config.yaml
num_hidden_layers: 9
hidden_act: "swiglu"
normalize_top_k: false
balance_loss: 0.000302
init_std_router: 0.00701
vocab_size: 8192
norm_eps: 1e-06
rope_theta: 49100.0
parallel_block: false
init_std_up: 0.0377
init_std_down: 0.00444
optimizer: "soap_variant"
warmup_steps: 56
doc_mask: true
dataset: "wikipedia_en"
Below are experts of layer 6 (counted from 0) of a mixture-of-experts language model. Rows are named router (the router's row for the expert), gate (a neuron's input weights, with its number), up (a neuron's input weights, with its number), down (a neuron's output weights, with its number) and show model dimensions 0-191. Each number is 128 + 32 x the weight over its row's rms, rounded and kept within 0 to 255. Numbers have three digits each.
Before each expert's rows: "raises" lists some tokens whose logits its average output raises strongly, later layers aside. This comes from a sample of Wikipedia text that the model never trained on.

# expert 30
raises: "\n", " —", " "
router:109168196113106101119098076163148109145074140165112138153080127163167130158086101144087130097132153185178085096137143103184154079112168107108113062109098140150154140145159152132151143097137150151133155152129158138124154085151160161110152136162136129089121099169084162128133158073151091163146170169181075136106182096161135089086099115112183103096133148110084181137127110129111103160173087135175122162092047126168138146134110148124169102184111084150148130168094082162175166084157123139148110134095147130097053086051080153129145115124170175106069124146166130052148118167163138100
gate0:105138153114151108185106109135152149140127079164126119207165132142110137103117105114114063053144147145111129087153199071141146096126182182103098136065141149122211124127119104155140183083118108103107094124155147145152133129119135120116128167087107169124150130085176147133131109130098084090160109123134136107199140146181133126108139135109120152155120130158034200148159083125178116125191152178105103206104133139110129108161090109148126076169147152152110128142106139141152076160145078135100056089083086110123128134057069181127083107134117089153183126119116143156143201141152133086
up0:106089159127129094050124111097102155179113151110214178174138166088110112168150118188175025115132100151106156137148130112124089153053099117116113163101200103143102152157115169200105140141102126104115084164154142120155096174073118122129130106124145148157123122184187088139111129108124131108084178142126145097074127103133118166093102143146115093151104110052156194168150118141152154128149153087105143143100079188132085118129127172106128116121144142084113118096088117170153126116137151150121133056137116092157141098112091082176149107092128144132206137197076146088148109136119153091
down0:104079145148085135083145170108148146141148132179084064180109190185147136088161142124188182098119184130100177177126121134127129105128159128133137109113183114187133152170137154169155142145106102182162104165101095081033132149104143160109090151163121163156099171178158127119183114075153184078126144096113168061131125141120139080123101107117134171140119104150131179070107177158183126069099208139144112128133140116194120161139147162139146094115164136176105133151091163147112149145130149127153150078151123100167164096106095106113134086165094107126170173144169147186116134163104117094

# expert 39
raises: "in", "og", "it", "at", "ed", "ag"
router:118131095156123123138154098126128133155100155140117147100146077142104179094154141135069086185104105113087110091150104100102128149137130095167154094098128176112139109097147077118165101150131226153206096122077073144146120160079105166139139107124058168137104153085068183090145147154168128107134103172135160133099116112146128123156182137085096101130118066106143142153125185118135180143141114140125154048101173186111158147129182142148147126093128109137157146193139146101084128142078218077130104161121149145167087105071172129140151083063069140129106129101112099125106079132082134080
gate0:134101095108108104169066101174155100116084173124119127089106117129125071170197105151167133122111073090154093140195079129090079171091137113142153128123139142132157124061123108136140087099145112088097120107170129181113098111113100125103092161075119125117106092138111146143151068152144141138097092144105082134096111112151066159093113092135126174139128145124137139173195157150169099133077160105146171118172101151154071135173154120145096210124121165100129076135104152144101094158136104096088105129220071198103132066134142138126113098111108132137085143077083141078096174118161147210
up0:154107126125108073173136074101174150171125109145073152079074137116149091115132100183112131178088067123128061158167149082080140107053138144123193060163116158112188149090116166085085166097144131127185123113130119139151112158151149166126138194134124130163103125149142176123179104122134137162118167147142129151126107187114164119105228156146119075165139102100074173129183173166097157120089134116132181112163147164102113166160151132134098164112152145135120100116120138161120197187185102133112093120147090162099100077205139140165140136142097096158113117125145162161110147091144118130
down0:097096193098127114107105121140117093086122161126147115125166069197154143136154066194147098102086138114177175161059105112120115126093128135167197121139174100163171107138119109121092094091143140145092159085093110134107085163141108122129094140103170128181127164148076145142161100092160160158192122114126079152167127106097117115071087131171111168106123129160119119157117120115104056118156141186113126176106109111102079105139126107123095101179105053101096141031174121050166116144134142076156181123142119091146133128192145137151128159119112130125099077096174069157127091127107095091

# expert 2
raises: "el", "u", "it", "ri", "id", "am"
router:174117112114142141182094160171152176120136148111091090097143105112158074144136199151109147173150122144085139076145109139147118151145139095155133164134181122056167181107116130185106152077064150134178117120083137142166117112137132132102070154079074095182158146103118096127122086123189169061080170120170166160117101133084092107132117068116108101170110116103101108150173129178136191164083144107161211134073162159127079067139087113170120108173117153115112104081120117152131179128086138136158108164107171159134173160138186105168136133126158125167134132153064100093119128117102118133
gate0:121102107159133136121176105115119099179205108125078101154098118151182091167098141154152212108141133170145069100101110105156142142127106127133123175173153123120092119149108128136054108107126125083104064103055132117096120087138142136142154099102102147092161144138086111146124131147174132115076108097173093127098184128076141123107134070139165143113096073149098107177113149097087051166119081074177107139086131110126161098157124130143159056207132127215075110135156130121092106139057162127133152170102141104151120149113171063153115139144116133132125167100123146161156143150055090096
up0:126158121146116133088083119108211070141080130088100130109123059162101120114118129093091151108105131139107137149193180136136027081193117106189141126145120057156083084153135105167122091178089153103082103162124148111137199112102085181162098130074179108178158147183069094148098101173170132086118090127103102084144172112114132145120124091182118061089085152093105114134143083157135098136141114076143143138148116121138087141158114128169119188177171121128135158128110183160131122157144159104118109123110110156162132096148158145132105079113141083149172119112144140122116118150103205114
down0:140158154157104116163127156143137168072112084143119160123056066109117118090167109097148147128119109130142162134133154139090090153140098196080199136126044081146127144075098114158129105133149063102136153157143142063133128182137070147130167105065168138134104161122112107119152104106160199177147149176097147155089161105108147084139162175141154126145164120148179177117062173162135162171107076188104134161169106117110111172148157095121118144149096122152107184183166166183178151189141085175121127101135132096172099107110149155129085096142142084169146114133093119158145133146119188133

# expert 6
raises: "en", "iv", "ic", "s", "al", "at"
router:128207185043162077110124097053102072132112121138173115162108091153148136106098153128140123120081150099117116112120168135137094142118112121096097151116120118087117126130152096152181101077108109148130125138186169104189113087143143102160060087121131179152102181130075128158103095130105158077139221114111117162143146110146172095115137142198161122149158114095141206143143100151114093124198145107059116109128097076105082077152155156144095113154169113144096104138144093088180090061103104071135163119091132143107098095080100147123125179141147108101142126130157123175074099121113149111
gate0:093140126168107102099155147161157108139145129149110104070094151127053120121146101127138153083148131136141119113054053133124107110118083194161101084160064149101091152131150087201181114103170146102131134098144092117130186056176165109134087129159147100144174127124145114120096127142141121128186123143122081130148138154078133140145161097158131171124161122096172156121127184153132094108170076143162126166069143127088096132092172132152198183217154103128162151165147177114147097113107107123102107132126155202136107160153160123132122074177157174063144050128146146162143098093124158107
up0:082144104125127105095132119104142085145105175080132105119131108161025095117079128057151101140118151125084114120079120158119187111099095137137102079137133081117105139125152135161156091137157139100166126110169173154128110053140198147140079102148163124128178062129060118070116139126140105103161083100093173061137119151134102147147147106146107106117127124074117163118088116110126163108147114119109129130141126176161147186115090167202163127114148108120140126152165118110096132145059152155084171110166080207068122138152108109099051075126131178100147069130186177128133118089102122160
down0:118104061174161097109069140127166143148127167126109115114117169164100144074113122096123200061107131132165111043161145145123165133091135124101086145119066123160056120102133142170169126134128166098139108155149182154174152114099144113139073167141104122132130095107069137115124144157071168151146130133184126167103136123075139145139147157114159179166113114109096100102092183171142076096136147173195124054090170207099063105149193133083111131131115116146156093130132108131128162125129112098136105162149118179114118105117141138176084095095157130154121175170167122133158160100164056183

# expert 3
raises: "i", "an", "en", "ik", "ig", "ad"
router:083122103077127086137099139112170138123111173135154084054104117136089155080156138129169143129139115183122134078130095153090153129152135088125163117151151098128102145146140163066154185078190146181075133082068120188101096117089119074165061092146089159091113113156116129120105128154182176110113085126102171132206125155109104087087129178145102103103084166133130112101171123116127082108127078157144184120186128178090175118180165154085097127109124066194083097159149159111092060136132143098128151121087135144124079138125128160099112096125120122139151088070156122162126077133143138161
gate0:188106181148132059133160125190107156146163176063124178092099090130097080113083159136171117176130126187173084167117045157079141142134093127113115141179110154121130182093135104106186153142077154103146122100178127105148115110127079119088109105104128098117123135170142114126138110123164133144060096070118094187151114129131125116136139162166071118087132090114134089151117100165094126120073108154104079149142065153109127118149154135151112111144116131151137139088192181078131095170141144128145153166114112118135146112149086146136144167183083217159163055106123157131081143128106164198
up0:143161185150092175112152177080085138143139230093097092147080141112105125075127120070174171163141128143134080096108136144116097081129099175127143203127130139114111174147067128104119100059167147143110151175070106130109105110085109077155097111140163134159098135112167072172082112150160181151110119121105088167168077165098111158069106100146140127078196150143162174155184076157135093115094157130125138104146129137075128126155086135147141140140152111113085182178134165149077140119095169096149122129104116165162068138137061137173117162134146084148135147150120130097109103086137163113
down0:139156123168153096124085093110090150109151138133107114127134120127099151179137162064213088173121120162085092126150123124087200128119140118127107169090126099122056136130164123095163110117135131130163142159161126197125108153174195115071187108134140155114132145107188124195158146088084123060082128140091136139124098175147156138148136105048141162176133191097065164120130113152157113056130168119150106112120129195115198135159126123102100089096168114163106140111153103128083144203155166075124145129138133125079127165131096143132088106122173087130190161118085145077147139158124175127

# expert 38
raises: "el", "os", "on", "id", "un", "o"
router:155111093099086174155149146118135122157189110140096072121146167125092086049101148090130159162114155158156177161184160100114103103140093189140155089152133135099127168135100165168080121141157136134122154105100129111146137155095172145177137148164142098122113162127073137151125117118136142044134175064139134155076187113172165099078141090093159062103082078112148124147069102133103142112084131063133088184087132154166099086167132119122140137138201110085057106124099099165097114130184193113119103141118146166095177148133084136137139127078150194120092089133140127150129103122094145084
gate0:188094139099147109104100117157140122181140133159068134115117099155123097126115130148155137138127071111162143131092132189126115095133120093059100096183126130105128072098162093147112128104148181109178103117041160090153160089127118090206134142139147134170159139160128117100162057125094132136139166103106164136119125129167115152105149184116106101165096158093153053100065122158082099093123103098150129187149173085135152102131130141088174154180118166071191060178159132143124151196150118130100130118138103172106108163156119177134138106139176064117157115132122176180184108144087106077
up0:174153154126120175171111165163133108164177124098111149138128143154207150087156099089099132134125105121091102217078132152164168145161110086134063078122113139046157167059135122165098088169195157126151159107097190108119133091100078073127110186145090090117127173166107092107139153140105068142107129095137206137140161096149146123111123147103161105175121144146136111137057163101105085163108107145194163163134110139090170072070137145071134119125079183126102101153136149153094141109153109080149182134153143126108181115115123103133083142131142111099167117095145168150127113153106146129
down0:148148172097171188051116149196137102091132157115113147134112185123129158122077092117123102133153156055146107188111156140163126127094162080148094127095108141094134121105131082169113077147117131080100171118108167114099141106094095071132090094099124087166145138160125139159126100152175110085114175129106151118122198099122159170127090143049129123167097118107151132127065077135080074190141115182146173085149120157115050096124085076123148093153069141097104140131157091116099060136160110101114075170135169114114132118116112129129099171177116081116151088142143065127111083164162145120

# expert 17
raises: ".", " |", "o", "ang", "ane", "um"
router:106163109102123209152086113093097154132137128082110112127085120152101109070154183197148141118072123151167132083081095126115139214093130132106148145176144133122160099094102077123137124122086178159124095160166144160094083149142105118146054097147099161100111107111091125103117147184120127071145153149167120145124074122138157100146162146123067073140103155143174149059116078188180174097127159118087105103129141160128122105173142132123171169134134160111147116090185096115152068125170109104139159156150162155189189145088151129168143194138125075131089098119153106127144077162134163179
gate0:154163196114116134155061123084108138082113132133122123129110085118113067097092062114172128142125085148167120081104066097085153141162117128216083140108107101170131151118135141102024119076155122141145121112142118157127100101099128072122060162107098132160093145155115114132146175145148093090165150164128158083159117118151087121154169197085087144119132167167165131115096141161091100172128174105155107084059133143169170136134113131088178111226096158158084101125168144139162114091164151108140150092176146122095167115142116140111171117121068137137174136162155147105113137125126094185
up0:195166163125119130150105142081088158097064120088128164155151135136138105101152091120069086165088100172119130086223164171121173102183132107162118127120159113169137106149123176077152130127155149139114113120139165090141108133128110098088156104080158147128119160125150113115124140129121147113150239146073169092118112132136105125177126136135040098129154136149124076134120125133109166149129117109107134061168129212142099071133163063160170102178151060191156155108157135095171102138141082140174130107117097101094138099093124093149117117071088160145135098152156202137108134077150110132
down0:096184200075156158112142126118100113095171121132148081191186186146073115096153088096106075193093134122170125121154096148087166102141150113136151167106094110137087193119185124081103123060139153147158093086117100112190114156125049158183119100101112125129102101144111127140157186092180120071191133134121152161140140142125133151161093114122153141147154180167106174090042097147095096112128120155112124115098125181100133103138123153094108163103099143115084171161123138161168164127151148089113167101079104133117189095157129131109083100131153152155135049141133127109128170118093103088

# expert 14
raises: "-", " and", " in", " m"
router:128111089069141152148104162146087148122165091121073107130208174088143088102097121160184174193148090174123162099079149091102090121084164122126147088131090153094114136088128196160082124118162086128112143151140106126179142142096094116157160100146146144097122148151123146142114133181105164116097174130137155126114115166179138124082142097108137109090076070094107135083118125159078115152081117153121166194118127109091128111106128120096074113187203122117071101086119074139132169104205175146114128086089091116109134181121113146140205105103173172072134081128108121126162106188114144126
gate0:137096161138109087092145104133133106177137110092097122124123151130119151140159116117166121156086137167186124152117054173087094147081128154170151125055136100061125143040122128099129137087105200129091082148179173116147155106147190142154197071158076188106147120103153101164121097133084155134106116105173167101124061141127056177129123100134078081121166089158155119090140150106193089157090201131153099165116104091163159082095141100142126173119083156098067118088140156143098137114122115119171137090145135124093092152143110119076122112150133075114120126115110117157185134094132091108
up0:110085181091162188084104096156200144114140159066151148138143122121166117120131070127158177152139121124065143066089145103148097141148145106138154123133140086097039098146148150154121085111096151131139185197162170161086107118097140146121104165083102137146144085138085169155101160154128095159127161169121191104152080132114129163180127179149113150116074150112139184186124100086170158149114120127118123124105116123136136181092099099151084080071104172169178094165135157093140118133165092145105138164073160122120148108126151115134083110133117155144094175149145099065116093165193186079
down0:091106093121108145163178097141193117123120052125153151117124086156088160122150042127113108096125131088092163155136129117119144124127159146052093176166132188128121153113120098124090117144135052129127121112154132103073137123150216159135097092111116121136076104109146128118095143086092081138127127154131124129053130098019116080139110131130135114125067188143120150165138187155054115117129154124120174112163109138138164100113081165120128084111140174126106194120113138115079065121132090135113124136111131105193124105140125114090115144126081132206133054160114110085111144136185179093